Weights of a small mixture-of-experts language model, trained from scratch on English Wikipedia.
Size: 12 layers, vocabulary 8192, 104M parameters.
Experts: 256 experts in each of 12 layers, a softmax router.
Training: a variant of Adam for the experts, 1624M tokens.
Below are experts of layer 5 (counted from 0) of a mixture-of-experts language model. Rows are named router (the router's row for the expert), gate (a neuron's input weights, with its number), up (a neuron's input weights, with its number), down (a neuron's output weights, with its number) and show model dimensions 80-159. Each number is 50 + 15 x the weight over its row's rms, rounded and kept within 0 to 99.
After each expert's rows: a language model's description of what the expert responds to; "raises" lists some tokens whose logits its average output raises strongly, later layers aside. This comes from a sample of Wikipedia text that the model never trained on.

# expert 9
router:47 31 56 64 61 65 30 40 72 55 13 43 56 42 31 84 80 59 51 70 68 70 69 53 46 34 67 62 86 67 47 47 43 42 55 46 35 39 52 57 68 51 29 39 37 22 67 67 47 52 63 49 42 31 67 67 71 69 51 64 47 70 59 46 53 69 47 66 45 59 33 42 28 29 31 65 52 58 46 54
gate0:43 75 52 73 56 30 22 50 39 70 45 49 46 54 45 45 33 31 43 62 64 29 42 21 60 66 47 47 53 52 40 56 47 59 70 54 58 72 41 66 36 66 70 49 50 33 10 44 48 54 17 59 44 32 37 72 35 55 54 17 40 43 41 35 35 52 58 21 52 70 48 89 56 60 47 26 39 27 28 23
up0:56 60 42 35 55 47 62 17 22 46 64 72 48 59 55 61 50 48 49 56 48 63 45 49 54 39 23 29 64 50 18 46 54 27 60 17 28 20 56 46 55 59 75 60 88 53 36 36 33 59 70 70 65 70 66 62 52 45 45 51 51 54 37 46 57 35 70 71 15 00 48 54 47 54 35 64 70 60 64 47
down0:42 52 44 35 58 58 44 14 56 15 54 42 43 34 56 51 38 36 54 31 47 44 65 74 58 32 59 60 45 30 44 50 58 40 58 25 37 29 61 29 40 47 61 43 59 14 58 60 61 54 59 57 53 58 23 30 79 36 42 45 44 61 54 42 54 48 63 56 68 41 49 42 29 69 56 67 56 33 67 35
What it handles: Abstract noun suffixes. Noun-forming suffixes and abstract nouns after the, his or its, often before of, such as -tion, -ness, -ence, decision, way.
raises: "lyn", "less", " concern"

# expert 48
router:47 30 61 57 54 87 44 40 67 19 27 37 47 47 63 60 76 62 45 55 30 73 64 74 32 41 63 68 51 61 61 31 76 40 54 29 52 45 52 37 65 80 57 40 42 49 41 37 73 76 75 34 35 15 58 40 66 58 65 44 64 45 54 62 77 56 42 71 50 67 29 32 39 38 55 56 53 57 65 59
gate0:49 53 50 38 54 63 50 72 59 49 83 49 43 58 37 46 48 61 38 51 43 50 67 75 58 47 82 47 59 21 74 53 45 37 51 11 65 63 39 52 59 55 59 46 75 33 60 51 58 57 45 75 35 42 53 43 38 65 58 48 63 30 39 55 25 33 32 59 57 42 63 19 32 47 58 43 43 51 36 52
up0:21 39 42 61 54 40 42 24 38 65 34 63 58 32 67 56 42 41 60 58 56 65 32 47 62 59 44 61 61 68 33 47 46 42 50 72 34 58 50 44 60 81 41 63 37 73 38 62 43 45 59 34 57 47 43 61 66 37 45 65 44 59 75 62 62 65 56 57 60 53 36 56 67 46 50 56 72 47 79 37
down0:57 42 42 52 56 36 68 68 33 51 65 54 51 63 47 42 67 27 75 68 70 50 54 50 49 38 54 73 57 36 08 25 65 71 41 60 43 32 47 43 36 62 39 65 36 41 46 38 62 72 46 40 39 42 52 51 36 58 45 62 58 16 54 59 54 65 39 33 49 45 52 57 47 61 56 33 47 45 55 21
What it handles: Clause and aside openers. Words opening a subordinate clause or aside after a comma or parenthesis, such as with, which, including, Despite, According, See.
raises: " as", " with", " at", " in"

# expert 47
router:30 28 39 66 73 65 45 35 73 31 48 35 47 40 52 80 70 60 65 51 54 69 52 55 39 48 64 75 54 51 77 43 56 38 68 23 40 51 66 42 54 65 37 40 40 32 62 70 59 72 63 48 50 50 58 62 45 55 62 46 68 68 62 54 57 82 60 58 63 46 35 29 38 16 41 63 50 59 62 50
gate0:34 64 68 61 24 55 46 72 61 45 64 37 58 34 44 40 56 26 59 61 57 63 52 28 39 47 60 60 51 35 91 48 76 75 58 53 51 28 44 26 50 51 42 56 62 75 94 56 56 49 54 65 29 41 76 58 61 61 31 40 54 33 42 42 56 55 74 28 45 23 71 48 28 52 58 02 57 55 31 37
up0:26 70 74 65 37 47 50 80 56 60 63 37 57 47 44 41 50 28 64 67 56 40 47 33 48 50 42 54 36 36 90 62 83 80 50 53 55 11 59 37 53 42 64 71 59 65 81 46 61 54 50 66 47 52 67 48 54 47 16 28 56 39 43 47 58 75 76 26 52 23 88 52 48 60 55 22 51 51 31 49
down0:39 43 31 74 41 70 74 35 45 33 45 50 63 37 59 69 78 55 33 38 41 38 53 57 43 71 46 19 50 30 57 52 30 41 72 39 66 65 62 23 66 35 55 37 70 28 21 27 41 55 65 53 16 62 57 22 74 60 52 42 54 66 62 61 42 24 54 50 53 32 52 39 57 60 10 81 52 57 63 69
What it handles: Games and sports tables. The play in Gameplay headings, game and app words, and pipes or entries in sports season and tournament tables.
raises: "path", "th", " times", "cycle"

# expert 10
router:41 43 35 71 69 74 51 33 81 38 14 46 43 40 40 60 56 66 34 47 58 73 82 61 39 45 50 55 65 72 64 37 66 45 60 55 60 34 45 51 64 82 24 48 37 48 66 64 61 45 61 59 45 30 67 54 84 72 44 61 60 62 70 59 54 58 59 79 48 36 45 33 34 11 32 70 65 62 45 34
gate0:63 38 44 36 55 41 47 64 42 48 52 47 47 50 61 64 70 51 41 68 45 57 49 37 61 52 25 65 72 44 35 65 64 59 29 42 53 50 97 50 76 55 61 44 41 46 46 42 34 54 83 35 48 57 38 38 59 44 44 28 40 37 34 40 35 30 29 75 59 35 45 73 46 54 37 31 51 47 43 40
up0:59 61 53 53 46 35 54 59 47 42 50 54 50 61 71 51 50 42 31 57 56 64 28 42 66 40 30 78 51 58 33 75 68 55 25 31 60 54 92 48 54 53 74 47 59 50 39 33 30 48 72 49 52 50 32 30 53 38 38 15 43 25 32 45 19 42 37 79 63 45 60 78 50 66 43 52 36 38 51 45
down0:71 43 51 38 70 06 52 41 50 16 60 61 48 36 27 47 83 62 21 50 41 50 51 87 42 36 20 46 56 61 55 77 46 52 40 51 68 45 70 44 34 49 69 91 37 71 67 47 62 24 51 39 52 58 31 49 23 35 51 40 69 39 46 69 60 59 69 57 63 50 44 46 44 53 46 24 54 42 36 57
What it handles: Mid-word stem fragments. Word-piece fragments inside longer words, often verb stems before -ed, -ing or -ation endings, such as pra, vo, remov, violat, recover.
raises: "ets", "enti", "ome", "ore", "ept", "ario"

# expert 3
router:23 47 52 58 57 74 37 30 76 35 16 47 59 36 38 71 57 54 47 70 58 79 79 62 24 39 65 58 64 68 50 46 48 49 83 36 45 20 59 45 67 62 36 51 27 34 58 69 74 76 71 29 34 41 63 58 68 50 46 43 77 75 73 68 44 44 58 52 58 58 36 37 49 34 50 72 59 62 72 45
gate0:65 54 47 76 42 60 36 70 29 24 52 88 73 38 65 43 59 54 55 50 46 78 85 38 41 70 53 52 36 64 37 58 74 51 51 62 32 74 37 72 70 76 38 29 57 52 30 34 58 31 85 30 42 44 81 74 51 48 43 36 56 47 43 43 72 54 80 74 78 52 72 24 56 34 62 22 52 29 40 62
up0:75 65 47 77 32 60 58 52 34 22 56 88 59 29 60 37 50 52 38 60 54 76 78 34 40 68 57 50 31 64 22 66 64 56 46 50 51 75 34 75 57 67 43 50 58 56 40 31 59 34 60 63 40 58 64 66 38 30 32 31 45 26 43 37 62 41 86 52 62 39 74 25 62 61 84 09 40 34 32 56
down0:52 77 68 52 65 24 48 34 40 32 55 20 72 19 41 37 23 80 28 46 39 69 36 23 39 51 38 54 54 54 54 64 39 50 45 57 85 50 68 59 49 50 33 65 65 26 53 40 55 57 77 75 58 71 60 51 45 57 60 55 52 25 41 46 71 43 60 52 59 42 67 33 22 75 54 53 55 38 53 77
What it handles: Word-start pieces, technical nouns. Opening pieces of split words and modifier nouns in sports and motoring text, such as s-to-len, tur-bo, Pro Football, guitar, medical.
raises: "---|---|---|---|", "ism", "ves"

# expert 52
router:34 37 43 40 68 68 54 27 65 32 30 49 50 52 64 89 66 57 59 73 45 55 62 53 27 36 56 55 58 64 71 35 60 38 65 50 22 45 59 31 71 57 36 30 36 33 64 68 83 69 61 38 50 51 68 70 53 51 62 41 53 47 63 50 56 78 38 53 60 42 41 19 42 42 51 72 53 64 60 60
gate0:55 63 60 35 62 45 51 57 30 57 45 50 76 59 39 75 70 37 19 23 86 45 51 40 28 47 16 46 38 66 47 19 51 30 45 46 33 67 25 28 53 67 37 45 49 55 54 56 66 42 46 67 36 58 46 68 33 65 45 59 44 70 76 57 50 49 30 55 66 79 30 62 42 42 50 70 63 64 41 40
up0:29 41 50 68 55 61 59 48 64 46 59 40 37 32 48 20 35 67 63 70 31 55 61 58 60 60 52 89 64 45 57 59 48 46 67 76 66 54 64 53 64 33 49 75 49 39 56 34 43 62 56 33 62 41 52 28 52 39 59 45 63 49 46 47 53 62 47 42 45 39 54 12 52 39 40 49 42 50 59 52
down0:37 47 36 38 53 58 28 57 63 23 59 58 54 52 23 38 51 50 50 31 49 88 40 54 35 63 59 49 62 42 54 39 57 30 56 61 52 25 71 48 50 47 56 36 45 51 60 62 64 63 65 54 67 39 49 43 51 52 46 39 67 50 61 53 40 49 62 50 57 65 56 71 69 53 23 58 64 69 51 47
What it handles: Common noun-verb words. Short common nouns or verbs that take suffixes, such as film, show, state, match, track, game and TV, often after articles.
raises: "ors", "ure", "ulu", "ur", "ed", "ker"

# expert 16
router:39 45 42 66 64 78 38 33 78 37 32 32 52 45 47 71 65 66 46 57 49 56 57 50 22 28 62 60 60 78 89 40 72 39 62 60 30 50 45 28 73 62 29 34 49 33 58 52 78 62 58 11 36 45 66 43 74 54 45 60 59 49 64 71 64 56 56 68 61 68 38 33 34 20 39 61 81 65 57 61
gate0:40 58 53 47 43 53 48 41 34 36 46 82 31 42 32 29 51 60 60 60 58 19 66 39 30 71 61 60 31 71 25 44 61 56 61 54 43 74 60 47 54 58 40 53 54 61 53 59 48 68 60 25 65 60 50 63 32 40 54 49 72 54 31 40 64 61 50 46 61 53 38 59 57 54 76 69 49 42 58 61
up0:58 63 57 51 39 48 44 54 43 36 53 84 22 62 42 27 52 65 48 60 48 09 54 39 45 67 38 26 33 70 34 46 65 68 62 59 55 53 53 46 56 52 36 52 64 74 59 46 59 67 32 38 62 56 62 45 40 45 49 48 66 31 49 36 51 71 51 35 48 61 33 78 62 57 89 66 37 37 36 74
down0:79 37 20 57 44 48 53 56 44 32 30 46 54 22 47 83 68 34 41 58 66 40 40 52 41 48 70 52 26 52 34 49 49 54 46 54 38 48 39 64 29 54 56 71 72 72 66 55 52 57 53 80 78 31 66 41 22 68 47 56 40 47 48 79 72 29 44 47 64 27 67 50 36 53 48 52 39 56 52 42
What it handles: Har and digit fragments. The word piece har inside words like sharp, Harry and kosher, plus single digits inside years, coordinates and table numbers.
raises: "stra", "ness", "z", "en"

# expert 56
router:33 37 50 39 59 40 37 65 55 47 12 31 58 55 32 82 52 67 59 47 60 63 71 62 42 54 52 58 80 62 48 33 48 36 63 48 38 40 31 36 55 49 30 31 28 44 68 71 73 67 64 54 38 39 57 59 78 76 56 54 59 77 73 60 62 62 40 75 69 56 48 35 28 02 36 45 56 51 56 43
gate0:34 54 92 80 51 52 35 49 48 44 54 63 54 66 55 44 31 79 64 65 67 54 48 51 50 53 45 44 32 43 62 30 50 45 69 55 43 19 62 46 52 51 38 34 48 32 90 42 31 51 40 60 34 54 46 77 39 46 40 68 50 68 42 52 77 75 31 50 30 34 27 26 19 45 40 46 41 50 46 41
up0:48 46 17 24 61 56 60 63 65 46 28 33 49 46 50 57 67 11 38 63 26 66 45 62 44 47 61 75 45 67 61 62 53 53 28 46 67 73 58 43 69 37 62 53 66 63 16 32 56 41 70 52 79 51 54 28 37 46 59 47 38 40 44 45 37 34 56 56 74 52 50 64 74 57 41 66 63 51 67 52
down0:51 39 28 57 64 31 57 55 49 67 54 34 56 62 44 56 63 22 81 63 53 70 53 49 54 73 29 45 42 61 32 44 42 36 63 47 22 62 46 84 61 33 70 39 45 75 66 43 51 57 29 55 41 44 44 60 24 49 50 37 31 71 57 62 35 36 27 67 63 55 18 44 50 38 53 36 27 45 68 35
What it handles: Foreign name pieces. Word pieces inside proper names, often Romance or foreign people, places and titles, e.g. Pri-son, Vi-no-d, Prêmi-o, Santa, Rio.
raises: "ris", "ugh", "ree"

# expert 6
router:18 39 50 66 61 60 41 48 59 30 43 45 50 41 49 68 70 58 54 62 30 64 71 51 30 32 56 58 49 62 80 20 56 36 76 48 45 58 47 28 65 97 53 49 40 32 64 62 62 63 42 43 22 37 59 66 55 53 56 63 68 63 64 61 70 83 28 78 57 47 35 27 32 11 23 49 50 52 43 54
gate0:49 62 72 44 49 98 35 36 67 47 46 59 45 64 34 33 52 40 63 37 71 49 36 49 38 76 65 34 40 48 56 57 62 37 44 68 39 51 42 26 47 48 55 48 52 35 32 56 40 60 55 54 75 87 39 45 61 53 44 76 59 54 39 45 56 90 32 62 69 75 38 35 40 58 48 49 65 62 54 37
up0:42 38 65 57 65 26 53 48 65 47 32 24 56 44 63 77 49 69 37 76 22 59 73 63 47 24 22 68 63 68 36 27 37 66 60 47 39 38 46 46 65 54 37 27 15 49 71 40 68 50 55 46 47 21 48 44 55 28 64 65 48 46 64 64 46 19 57 43 41 24 39 61 76 37 61 61 47 62 71 60
down0:57 58 49 36 74 54 66 44 37 39 41 42 51 53 70 52 58 66 27 46 70 68 29 33 39 65 37 52 45 57 67 50 53 45 60 63 77 32 52 40 42 40 32 42 65 31 30 24 43 64 57 48 38 42 51 63 55 71 47 45 37 28 59 41 59 31 66 70 63 44 21 38 74 42 09 50 60 53 64 40
What it handles: Place-name word pieces. Short fragments inside proper names, mostly places, stadiums and clubs after St, W or Le, such as St-ade, St Mir-ren, Edinburgh.
raises: "th", "c", "thi", "gi", "ce", "ff"